Experts of a small language model.
Size: 9 layers, width 224, vocabulary 2685, 37.4M parameters.
Below are experts of layer 4 (counted from 0) of a mixture-of-experts language model. Rows are named router (the router's row for the expert), gate (a neuron's input weights, with its number), up (a neuron's input weights, with its number), down (a neuron's output weights, with its number) and show model dimensions 112-167. Each number is 128 + 32 x the weight over its row's rms, rounded and kept within 0 to 255. Numbers have three digits each.
After each expert's rows: a language model's description of what the expert responds to; "comes after" lists some tokens at least twice as common just before its tokens as in all text. This comes from a sample of Wikipedia text that the model never trained on. Tokens count by the router's weight.

# expert 16
router:069071113110131147134124110167098182138088119131097114120070103134117122064135116062116118119185113172087165186145109164126186099162101166183117120127118141113127142121
gate0:168119105161143165191153159166083164123143115132131123139138077190145089175147120117157095161176145145085108121168159134163129141143133139134116062103100114145082154146
up0:109132167125091148129117190198100168069123136072100174176181121089091138093046050163146120090155107100067058134111098169057197112127161151196125123147115127110098062119
down0:154109118117124132123143152111153153081150124128147055141097124122125118132148109110115170145122110182079123149094124158065153148163075086141184069091139123156174156134
Description: Section headers and the. Heading markers == and === at line start, plus the, The and name words opening table cells, in music, awards and sports articles.
comes after: ".\n\n", " |\n\n", "\n\n", " in", " |\n", " of"

# expert 13
router:072110123148100213127086111144144132119063136162165067097147082146110112110112128109148111127112125125118114143183155133172179126147083156081127132119093116159131139086
gate0:120169104140075147106105115057151108098085186145127047153113077142098074116136152097162149123099131106185136113058103067067097128117119160092084097151135095166085146134
up0:187171176096139157115122106152142113171178158081141133073090134077072197118164164164132078094189089206142151100109093173108131077107086098145169162135084155140188106147
down0:106089162115129166111150128193121087223131079084128141139158086079136095121106094184140195110175174136072144106116149129078095138092147138124116227142113116069225170136
Description: Articles and title starts. The word "the" and first pieces of nouns inside quoted titles and names, such as "Night of the Living Fred", William the Conqueror.
comes after: " of", " the", " a", " \"", " in", " M"

# expert 20
router:103119151120166124103092113086163096126148126132155131060106114068173137099158117120149139033120155127166117147184146154072094098169134169131123155114124100148147119142
gate0:051135148152115126132024080128123136073125130169134117202150097147123127140102145161153106100145140140078137119157115127103151108124195166106188112203115096180148116129
up0:137160104156098066145148161139177172141127152127102102101141169126144110126058129111143128126172127181111141136098126108176160187187191094122087141103079123165145111112
down0:105168132109081146051122130055146097114153197137105140103175126097125146164121079073065152156168171107118125149165138100112100138153104076136087106106119120125089138131
Description: Year digits and consonant starts. Digits of years after a space or parenthesis (1887, 1939), and word-initial consonant clusters like fl, sc, gr, g in architecture descriptions.
comes after: " ", "1", " (", "-", "–", "′"

# expert 47
router:125046129123153134167127130082143103067131155097103135137172154127099157119139100125091125155130134179103120106092114079172112114083157132157164122154149085139120108118
gate0:114158117191143143127156102174137115117103124151094115126149116162108125097118090067124143115115169152184106150077144104157182143098095120112144117111109140100075168147
up0:127110171118191113146129084088093105150192093126104111140113093167122130138095122103110097098136124121141111156057189099152103189102102105156088086107131083191101106107
down0:133082188157127150180124086106089117118137109147075083143085117105155151086101083056136138101154092111100181124063142122143117131147091107157123083123140117164227131130
Description: Infobox colons and separators. Colons after field labels in infobox lists, such as Born:, Successor:, Products:, plus table pipes and prepositions like as, by, including.
comes after: " |\n", "\n", ")\n", ")", "s", "ed"

# expert 29
router:106078152168150183112159168137117158159135169176132140062102120142105125060113057055082165102088130155068100093131102107195130079144107113128140091145176125148110139103
gate0:113128167159123097098084073114108127085041174153136171084154143062064127140150110115170161142154132136075137137072115098150053104121120086083157104115111142151134181128
up0:130077118168127148083092080091122108104084172082111173161110153124106129147162167150176176119189069159089099101090101097128094097160169074092187158154099089094103088104
down0:096125103096108089171143100099158134124149080092146176085138138146072122062091130147095164135147145118073153142131133118092096102147131171153139092086157151139118120165
Description: Line and section breaks. Sentence-final periods with line breaks, heading closers like "==" and table row ends, often in sports biographies, such as "career==", "forward.".
comes after: "0", "8", "9", "7", "6", "4"

# expert 9
router:071167107151144214170155104125094121043132143126144130151067160116109147139046073096165122181094117136164160127147124131139127165125110141178126088106161149062130085099
gate0:159132081204089118163151150129113125118120131142178106093101146134051140103176158120061138119076218113095141106065192095143116141120096036125149161098150154176122143135
up0:141171110172086152152117093118186126188123182157143094103125112123098157192159116105154091080165137139160111128146166145137135153135141184148074111108139153098125075115
down0:157119098106151138127067163078122139146139117113105171177091086136147123102079111121155177098161120111171174104132167132125104140085127093130145146117114142099126139145
Description: Line-start list markers. Hyphens starting list lines, table pipes and leading spaces in infoboxes and tables, such as "- Date formed", "- St. Petersburg", All-Star.
comes after: "\n", " |\n", ")\n", "|", ".\n", ";\n"

# expert 41
router:074182117150131116122167178121141108199100163156137187148178122133189106123142085115142136109120094078149139171141138126143169100066108086103145130093149159128144118089
gate0:073119168134163129144181104073130141093120114158143205118089100110115140143189073110094135123116096134119070153119109130160060151130087119168139126113180089196146132093
up0:145148160169144130139094107103133107159117158125125149119149092137086232118070126147127072106052125129092155147110109117114108144098073092095104096182181113121155076120
down0:168195150131108159148106066120166073148151115095110138125123103084173084140099154136149153126133126088111129226031122132137137098109131101163142140114124191144102124104
Description: Name syllables, British places. Early syllables in surnames and place names, often British or Germanic, such as Sch-ro-eder, Denh-ol-m, Norf-ol-ks, Per-thshire.
comes after: " H", " B", " R", " K", " the", " G"

# expert 28
router:055123090130075103065143152152149179106079103106107153153113144129193127138157122112148110099135133070159103112212135049158170141151155137090127156143097118078071102134
gate0:130105146138093067169142157143153200121133067127132171126128130120167138081057181110172146125091149177129163093125129106138130164119097111089147201171153146139162112151
up0:077087162139088153139073063175114160129127109117105130159130085143089143107143130177155033155121147127050134110137127143094144155194129171108131122180128087081129090127
down0:090167125114134104163128171161144109165083126165099157075118132081046153164107141123104031138159156130125104162111114107098173099175100120116149152166194133096146118162
Description: Second syllables in quoted titles. Second pieces such as ar, et, it, ch in names and titles inside quotes or song lists (H-ar-ley, B-et-ter, s-ch-olarship), plus capital I.
comes after: " the", " \"", " B", " a", " S", " P"

# expert 4
router:102119112144141135131138124131106123075136092131089112136097128138094085138149172163120169164132105133154083097175103150146101169121135126124134105126091067127156084109
gate0:141145118176160131096139159151141095133164056093123127089106118099169114153096136103078184127144134130047099134130138156162196130071132089117131151174182185176154097084
up0:123139151110219191151156071144149128074132087113093119105126104148127081120053099169089162124145102103096145155113081091143132098088106094120148138119094112090141090109
down0:124114132162157140136139157082067105132085148177127145149105154127159132070171162097125112125101100151098149165104104058113143149156130136155127100121072088141171115141
Description: Copulas and table-cell openers. Forms of be (is, was, are, were) after plural or topic subjects, opening parentheses after names, and the space before numbers in table cells.
comes after: " |", "|", ",", " is", ":", " in"

# expert 2
router:147090162138090108075083085121159112133074088124166095151163138115167126134210167186130147162129146125190141076138165097143203112150072112085100134112119117136132124176
gate0:082226141184147130087133151165079106109084116090114096090144124092112125118125099157154088107142095168113134086123182142164103107133134178103145058133142176096113145136
up0:198139120149104126093101137100067122074080159085203068101077143131094098156111148103100147115128123149172117079091165194131136089081115089098133104163140122149115139167
down0:124088108109055143089140170117168142129150150181111087097157099158178155095110153151077157184144169106129186166202147149122112147113132114135119110107125154138128166093
Description: Determiners before nouns. Determiners and possessives starting a noun phrase, such as the, The, its, his, her, new, other, mostly after of or in.
comes after: " of", ".", " in", " to", " and", " on"

# expert 0
router:178109144118120180061154154114116121199130117120183077104127133144159131164100118098124115107086132147107118110144186136095172166104039151146146117130106092155094079204
gate0:146123100170176100127070146120110128185152182132132050126144110124153132176126119155094124126131134120114141178127120131034130122099104157142088108130169158155114133021
up0:130153166141135118134133139175096145161051134182149088094158088163131150157139099142136113105140082125152133124127129180149185129146088237139132145047142116106110089143
down0:119101091110142151111127108126068121165129121101140160162116122179112124095155200141142149131097117131118131101123168146148142131138101095216111106090148125185106097142
Description: Capital initials in taxonomy. Single capital or lowercase letters starting a word, especially in taxonomy, status and database fields, e.g. N(ear Threatened), N(udibranchia), L(atin), K(j)eller.
comes after: " |", ":", "-", " the", ";", " ("

# expert 30
router:108114130099137105095132099096105203110106105158117123075059145065086156139143124128145119158152141169113134137135096088152117089124080109126163121153093113104135109084
gate0:144103122063104063203139133129081114133120180172168102150102122124118117147188078112097140113156144126100130124143135111142100127117161124082138132098153183098151137098
up0:153117165147161150131064115136151110084090138118127138124113073079128169139171121110153145149088141119143144152136120108169081188099121130043122163114136108139063107149
down0:166075078129153165180104110107084144117109117150125169170153095144130081122166148097140116153108132175108127152094117164146145110140107160179171095142101109121193090159
Description: Table and list structure. Pipe delimiters, line breaks and semicolons opening table rows or list items in discographies, award and results tables.
comes after: " |\n", "\n", ")", " |\n\n", "==\n\n", "===\n\n"

# expert 18
router:162173143096125146119141128077119080143172160161127134084130110121183148152099094109148142121068127152170104118115131134131136131143138166115150143132148138151156121129
gate0:174100138157166120200144160131134138171119132112084152164149160167115152091087159127081115123139144146134167076147088198098135118089178177156093084075170132139172145083
up0:166141109138136092085107135183115171179100121092119169131099236154090146168100064124108124063136154104123142068096156173126105114082168098133183115106126145110110125086
down0:117146151130154148083180061124140177129106068150153086171172066178141093130111144145142138177147129132108178142100094132143173104115089121086076129107092206093117093080
Description: Dashes and spaces in numbers. En dashes in score and year ranges and spaces or digits inside table numbers, such as 206–97, (1963–73), 2,465 | 2,715.
comes after: " |", "1", "9", "0", "2", "8"

# expert 14
router:152072115112162201102105162073116112154107155099126115148138122118171155122090095171119149113141153196140121116118095087154136136135154129125129113148154152187120135159
gate0:133109105063201117104132137105090134087146133149190150163136105143200141105148120216155116135198124132196141107114094094141084169112127173129166087081138115151134119119
up0:142128077195113146120102121096072034087080172165122146142138113063178083095135140113136070089152157108105094108135108161149130066173146045149076109125139129082132119104
down0:139174091128121152147130123132140113147110126129114122086097161125150098141069131130120149132131160129176095149090203130144119093125146152181062138145184176100153083123
Description: Punctuation after names. Commas, colons, pipes and brackets right after a name or title in lists, citations and taxonomy, such as LeConte, 1859 or Amman: Ambasada.
comes after: "3", "4", "5", "6", "2", "7"

# expert 10
router:196135150151113104148147139091135120195108113196125113115081094142139141229134079103171145165118100190103120200170132097066159089176114135140127128138121111125101151148
gate0:200118094120211110131093156108126097115096113131174132102160125157132174160157114125128120114081089142103120090152123126109134120120144109154163109144163110118127130149
up0:162133116082163096109123124169135116123097089153151107122139142108167157187131118082158134115156111139146119140112144098175187082143137157237128132149162095184149138146
down0:098124093125130153087082157048157153083210136106172094118109108142150106081118146128150101137110087192099109035135125157082104156103134116153148131052139164127184105201
Description: Digits in years, scores. Single digits, especially the final digit of years and numbers in tables and lists, such as 197-0, 202-0, 186-2.
comes after: " ", "2", "1", "0", "9", "3"

# expert 15
router:094180129073177154089159177137113145158185093126144134090092120097130103153126117100146177095124122127058132174119185111059216122124166127160074073155117104104072133119
gate0:110067100101143136153131111131114102174171126148167107063108077141112130079126126132139102089176083150123158076121127096157122157063168128109150159068103145111073133133
up0:143179120144149149109138188190114114163188168089181135090160148175106100126197137150115138127138138160150119124141151153122143199155165145106102187110102160128081174119
down0:156143090151067179112111114135168109129132132142106140076147114122150143147116101130149048127085074089124111077145137163122130164153089122141139162143161102160110133138
Description: Month names in dates. Month names in date ranges and birth–death spans, such as January, May, September, plus table row breaks and capital letters.
comes after: " |", ".", ":", " in", " on", ";"

# expert 27
router:156124109189135104140102104136158074168168144096111096072076174065131066163071185117143065095113118106116132156155121177143111178139130104136129146146184131105148143128
gate0:140121173095105091114088105124174069156195157124144151119132142136212135137149098115096099130123149148151144092184065164193130090145200093063088111117156078142110122170
up0:137115078106166140132142125161146154122120110091133142109110147079107148105100071171164133107104105116138139112162134163151126152173137163127135157056109150163135123106
down0:079120117102152150139170066181090191102124112127120147129178130129172153172063090170130106132140152146118128054055137117127143076129121095118107113132161114119146107124
Description: Census and vote figures. Digits, percent signs and coordinate marks in census, population and election-result text, such as 24.1%, Votes, Candidate.
comes after: ".", " ", "3", "5", "4", "6"

# expert 32
router:116117063150112183124098126085154140147161113119084095111098165122156134123061129166106146111074089142170109100129151079138181114154155175175132124161138142135147123106
gate0:145152081080146107164115078167181138087116154170158074146122124110149178143116160159118132105103121114168124164165184091121140102046105088115142141101146136086145132139
up0:127136176069161178074112139155119163109154125154150088145146112138111151085126159151118131151102117128113074128144113145142153163127109151109087154106157172083101095087
down0:167095099148095086161105134067091125143137102117148135106139160142137133112170121129160101181132182133112143102104096157103109131165117168128177143185155109177117159216
Description: Separators and punctuation. Pipes, colons, slashes, dashes and semicolons in tables, lists, infobox fields, score lines and URLs, often right after digits.
comes after: "0", "3", "2", "4", "1", "5"